From a checkpoint of a small mixture-of-experts model trained on Wikipedia.
Size: 12 layers, width 256, vocabulary 17241, 31.3M parameters.
Experts: 144 SwiGLU neurons an expert, 1 pick a token, a sigmoid router.
Training: a variant of Muon for the experts, 210M tokens, 5720 steps.
Below are experts of layer 9 (counted from 0) of a mixture-of-experts language model. Rows are named router (the router's row for the expert) and show model dimensions 0-255. Each number is 200 + 40 x the weight over its row's rms, rounded and kept within 0 to 999.
After each expert's rows: "comes after" lists some tokens at least twice as common just before its tokens as in all text. This comes from a sample of Wikipedia text that the model never trained on. Tokens count by the router's weight.

# expert 7
router,244,169,149,184,214,201,226,123,141,191,212,189,172,246,141,221,217,227,173,221,222,198,198,215,277,252,231,174,226,183,198,161,223,232,201,144,237,253,250,162,220,228,245,200,263,163,248,209,165,206,200,255,218,160,201,221,226,242,171,213,193,169,158,172,281,228,236,179,173,233,199,212,188,153,168,249,257,123,214,198,234,223,106,162,169,127,243,181,198,258,193,164,162,203,291,160,130,232,233,167,168,173,174,123,151,195,69,178,245,260,140,161,182,229,142,266,87,243,182,172,248,200,299,184,207,143,166,201,201,189,192,119,283,203,105,172,256,211,261,222,171,194,211,191,170,178,177,215,215,171,180,230,174,178,172,210,181,235,137,192,205,281,140,202,258,215,203,177,303,161,191,206,214,239,178,159,184,211,176,176,195,168,156,239,188,227,174,95,218,157,157,211,236,204,244,212,180,224,187,128,228,156,206,195,178,180,207,178,210,167,150,204,172,235,198,189,236,151,246,217,280,200,176,242,165,171,280,254,178,168,220,213,166,203,177,252,205,215,183,133,219,173,284,206,169,243,257,167,241,155,208,253,243,216,189,150
comes after: " in", " of", " to", " from", " for", " at"

# expert 13
router,249,249,190,201,225,127,227,138,197,236,216,171,174,155,235,213,216,268,220,182,215,219,188,166,234,191,220,213,187,216,230,167,200,173,214,160,230,266,170,244,197,220,136,223,134,136,186,206,215,132,152,240,216,258,121,251,176,241,214,159,201,246,152,134,248,163,268,178,251,205,189,160,217,131,227,250,258,198,188,139,217,224,97,152,187,162,218,132,203,230,211,274,205,208,256,298,148,243,180,137,191,222,163,242,207,241,213,243,164,195,175,227,277,183,172,223,184,274,166,208,182,157,231,217,169,198,266,207,312,163,207,224,204,213,185,155,140,217,230,190,213,137,276,96,128,171,193,236,233,205,178,188,120,221,241,193,168,122,150,192,179,186,222,212,161,171,182,169,140,207,178,171,192,246,198,186,212,215,195,213,280,207,188,178,138,221,152,143,209,133,211,152,149,192,217,116,242,246,177,186,181,203,195,263,184,244,228,266,186,163,181,214,162,146,182,183,215,175,223,146,124,146,169,159,222,276,285,228,257,190,266,192,134,198,231,219,216,271,281,215,236,180,227,204,213,172,155,224,202,154,169,199,208,237,172,184
comes after: " |", ")", "|---|---|---|---|", " (0)", "|---|---|---|---|---|", "°W"

# expert 1
router,238,189,187,169,215,233,284,152,143,177,159,179,268,157,130,279,178,210,133,231,226,194,169,191,229,228,166,232,219,161,201,186,250,207,195,163,237,167,201,109,137,240,156,282,138,224,228,210,148,213,210,157,159,189,176,228,183,185,244,186,196,219,160,196,320,218,226,115,243,258,237,261,206,193,223,244,242,189,258,178,226,195,165,194,238,158,195,128,162,199,172,199,113,212,207,222,186,262,234,134,137,236,217,234,247,184,168,172,165,176,194,208,288,224,236,166,161,178,185,180,265,201,230,212,151,187,274,263,230,267,143,150,244,172,291,201,125,149,166,210,177,161,181,205,105,264,166,160,178,268,168,221,142,245,218,214,158,236,174,151,150,228,218,159,191,212,212,202,163,236,215,142,230,183,244,177,193,259,194,166,234,151,159,214,163,164,213,200,197,177,232,170,143,245,158,145,224,196,158,189,254,208,108,243,252,193,239,255,237,182,153,228,123,168,168,138,236,185,214,130,206,211,214,207,193,213,283,193,131,192,221,250,140,217,166,182,188,248,160,159,183,244,170,214,139,219,216,229,181,214,179,181,201,251,173,165
comes after: "\n", "-", " by", "\"", "|", ":"

# expert 8
router,217,177,192,258,162,187,250,219,176,191,281,68,210,204,190,310,231,215,177,169,223,263,231,204,150,215,242,135,198,143,232,169,237,195,229,160,171,195,261,197,206,266,158,228,252,125,188,232,167,144,201,229,185,234,239,190,170,180,248,222,193,251,94,181,251,165,248,201,215,173,216,183,209,156,150,246,211,227,185,118,235,202,186,242,178,212,207,151,230,145,280,176,249,131,191,196,140,185,162,265,172,145,225,187,203,243,51,156,211,200,134,208,189,176,181,240,140,190,287,178,184,228,134,207,215,166,176,155,185,241,148,221,228,267,232,229,163,160,128,224,172,237,212,156,159,255,260,250,187,231,94,186,164,251,215,233,196,200,227,234,200,225,151,218,237,168,184,186,238,166,238,224,235,179,179,227,187,230,128,164,164,195,179,305,230,194,196,193,160,212,127,141,183,198,229,157,258,266,200,144,193,249,185,257,228,152,212,198,251,252,242,222,226,188,184,228,207,181,161,126,262,190,220,217,158,200,206,190,196,204,144,270,182,189,194,171,203,179,185,154,205,184,206,174,242,254,237,193,178,219,178,171,206,243,177,138
comes after: " a", " the", " in", " an", " for", " as"

# expert 0
router,130,191,188,170,174,218,245,154,178,223,178,182,223,156,175,257,219,160,269,275,243,176,237,239,199,211,189,176,204,231,255,213,181,138,246,213,148,242,192,199,214,224,143,196,159,184,194,168,119,183,182,220,199,262,150,227,246,195,162,254,169,165,210,129,272,214,262,122,196,218,274,207,188,171,162,199,181,182,190,126,195,136,157,191,210,163,242,263,224,225,247,195,237,213,170,199,154,185,179,211,169,100,215,207,163,161,211,223,194,175,216,216,154,205,159,309,204,285,206,210,254,154,169,163,131,200,209,244,273,152,222,195,280,229,195,174,177,198,220,197,201,166,198,138,198,175,241,182,162,248,146,201,170,214,236,231,119,233,246,166,225,155,198,261,174,205,154,151,182,85,159,191,203,250,239,194,180,149,219,186,186,225,183,231,192,271,208,113,212,195,219,206,201,211,136,171,228,254,119,184,137,239,164,292,190,211,241,200,232,167,221,228,205,250,191,162,274,144,300,128,229,173,181,155,166,159,185,162,228,124,238,236,201,199,250,279,247,231,191,179,203,197,156,167,226,206,268,212,104,197,176,257,220,234,252,232
comes after: " the", " his", " a", "'s", " her", " their"

# expert 6
router,182,190,187,130,158,255,239,147,213,204,157,172,248,160,132,211,141,216,217,144,323,189,162,188,193,193,174,227,160,181,215,180,191,200,150,108,238,269,178,150,203,194,164,198,89,204,225,228,167,180,144,223,156,202,178,219,178,167,197,176,184,213,174,155,309,259,281,194,221,193,155,191,195,126,207,199,247,223,225,149,261,197,118,140,238,226,226,199,221,192,222,270,214,161,231,187,216,259,188,171,271,143,284,258,197,195,244,192,223,187,157,223,206,237,134,264,191,206,182,227,235,193,258,229,117,155,250,224,240,228,133,181,160,290,217,191,162,165,172,227,209,137,243,210,191,219,207,226,130,255,84,242,169,177,201,174,159,177,162,195,189,182,197,254,167,211,153,175,265,183,167,151,201,191,196,172,167,227,196,205,231,192,165,174,189,159,279,155,275,149,164,160,190,202,144,180,213,275,162,179,204,191,195,208,202,241,201,266,231,232,152,230,235,153,140,192,256,161,182,123,210,179,198,242,176,213,191,223,231,238,243,258,161,230,217,172,219,241,189,188,280,181,209,206,205,268,244,134,176,169,205,199,228,255,221,113
comes after: "\n", ".", "==", " ==", "===", " ==="

# expert 14
router,204,200,204,178,175,172,228,203,268,208,205,190,222,224,141,207,170,218,185,249,163,202,192,253,212,228,153,244,226,137,161,206,156,226,259,122,119,203,188,210,204,236,222,242,228,197,248,181,165,236,259,157,233,214,156,246,232,168,321,126,197,185,199,205,210,300,226,203,198,221,225,174,242,97,195,226,218,176,162,252,217,216,194,177,228,183,271,215,228,141,232,220,215,163,142,217,186,235,242,167,232,144,220,245,129,270,200,224,235,154,251,163,203,251,232,262,224,295,223,191,140,120,294,196,254,222,237,216,231,168,230,142,237,221,147,253,175,185,193,156,180,237,274,188,147,297,199,281,212,210,131,211,169,236,266,232,109,211,141,205,202,246,189,169,196,172,194,236,199,268,195,158,162,140,148,144,182,237,178,134,219,219,256,211,147,182,191,214,259,205,241,183,193,175,213,201,163,261,250,208,189,220,189,184,152,209,134,117,163,141,162,173,192,181,178,163,192,183,194,213,210,236,193,190,226,209,159,282,172,187,259,186,135,246,226,126,195,232,119,137,208,187,134,162,180,212,175,179,160,206,166,207,187,182,134,201
comes after: "\n", "-", "|", ";", " Best", "=="

# expert 11
router,223,213,253,186,258,236,257,128,170,254,142,143,245,235,174,172,245,209,210,155,129,221,214,183,263,214,188,220,282,148,270,160,195,121,203,137,177,212,207,125,202,174,208,197,229,128,213,199,178,228,202,180,224,237,212,242,192,207,195,228,197,196,81,225,215,215,293,174,187,204,190,184,182,154,191,255,230,183,188,207,254,208,168,108,125,179,216,220,164,203,200,154,196,239,177,251,105,216,262,158,126,228,246,197,212,145,198,223,250,182,123,263,208,176,163,201,217,188,185,114,204,196,208,227,109,210,195,245,176,176,283,224,208,225,212,205,128,237,249,194,216,188,326,156,146,224,220,135,203,272,198,234,203,212,199,220,137,167,210,209,230,152,263,208,247,214,174,167,182,237,237,169,189,217,159,194,173,271,210,250,257,219,223,237,137,158,130,161,238,214,240,222,138,185,171,254,236,215,169,226,168,191,188,163,232,240,178,248,216,161,168,149,206,152,258,204,218,96,218,178,220,161,197,207,231,205,162,205,186,206,157,280,184,288,189,243,170,171,125,130,201,224,129,184,204,159,191,172,198,228,196,234,206,228,155,163
comes after: " |", " ", " 0", " United", " 1", "5"

# expert 3
router,184,235,192,230,261,240,204,211,246,187,225,142,169,193,104,268,199,265,172,165,219,294,234,176,322,286,149,197,218,190,243,209,209,169,238,156,240,243,169,172,197,188,109,249,182,154,177,208,161,176,224,206,209,168,283,234,270,218,247,160,190,242,187,198,199,209,238,181,227,158,191,295,252,157,199,259,249,220,240,134,232,231,130,218,172,194,226,237,199,163,169,169,156,141,183,250,167,170,242,197,239,81,198,202,260,192,139,199,149,166,195,225,230,238,207,191,133,234,161,229,217,195,250,190,155,222,232,275,151,132,141,204,233,210,211,237,236,215,170,165,208,280,180,204,171,318,193,215,168,172,108,184,204,182,207,234,147,234,142,191,201,180,200,172,195,206,214,158,173,215,256,122,159,173,200,150,145,260,154,200,229,255,153,181,160,200,152,194,195,238,232,178,122,206,274,169,203,242,205,162,274,137,154,224,169,188,210,212,233,171,152,267,206,191,212,166,153,212,224,171,174,199,162,137,195,188,217,157,189,215,224,217,177,158,184,215,150,238,215,181,201,158,218,270,179,208,246,262,238,163,251,173,257,188,219,147
comes after: " |", "|", "-", " on", ":", " W"

# expert 12
router,230,183,220,182,238,194,187,236,156,189,189,212,251,185,59,269,133,229,164,165,205,191,175,176,227,232,170,236,252,198,219,230,168,167,243,128,255,139,183,216,239,255,208,225,140,264,310,132,137,232,129,182,258,225,189,187,194,307,169,186,253,202,230,127,186,241,253,270,199,165,227,221,260,198,176,169,269,154,250,211,245,192,174,188,209,201,202,218,218,180,227,169,211,188,165,273,125,225,219,185,190,190,183,216,169,222,175,186,232,167,180,162,239,238,218,264,180,246,263,224,216,219,279,227,155,200,244,291,153,223,253,202,196,217,182,213,215,247,215,169,159,204,167,238,189,230,229,182,132,213,122,224,138,200,133,172,165,218,172,188,137,146,196,133,203,177,196,183,228,217,225,176,174,141,165,187,231,181,215,218,183,215,193,250,160,199,176,145,187,231,232,145,251,134,187,235,274,275,200,212,169,204,153,286,193,191,229,253,145,166,159,226,196,196,218,244,285,164,227,216,143,185,194,247,208,185,233,254,226,193,216,232,145,119,179,110,138,148,227,123,208,241,189,167,194,210,134,186,249,255,145,190,184,234,215,186
comes after: "\n", " ", ".", " is", "s.", " JPL"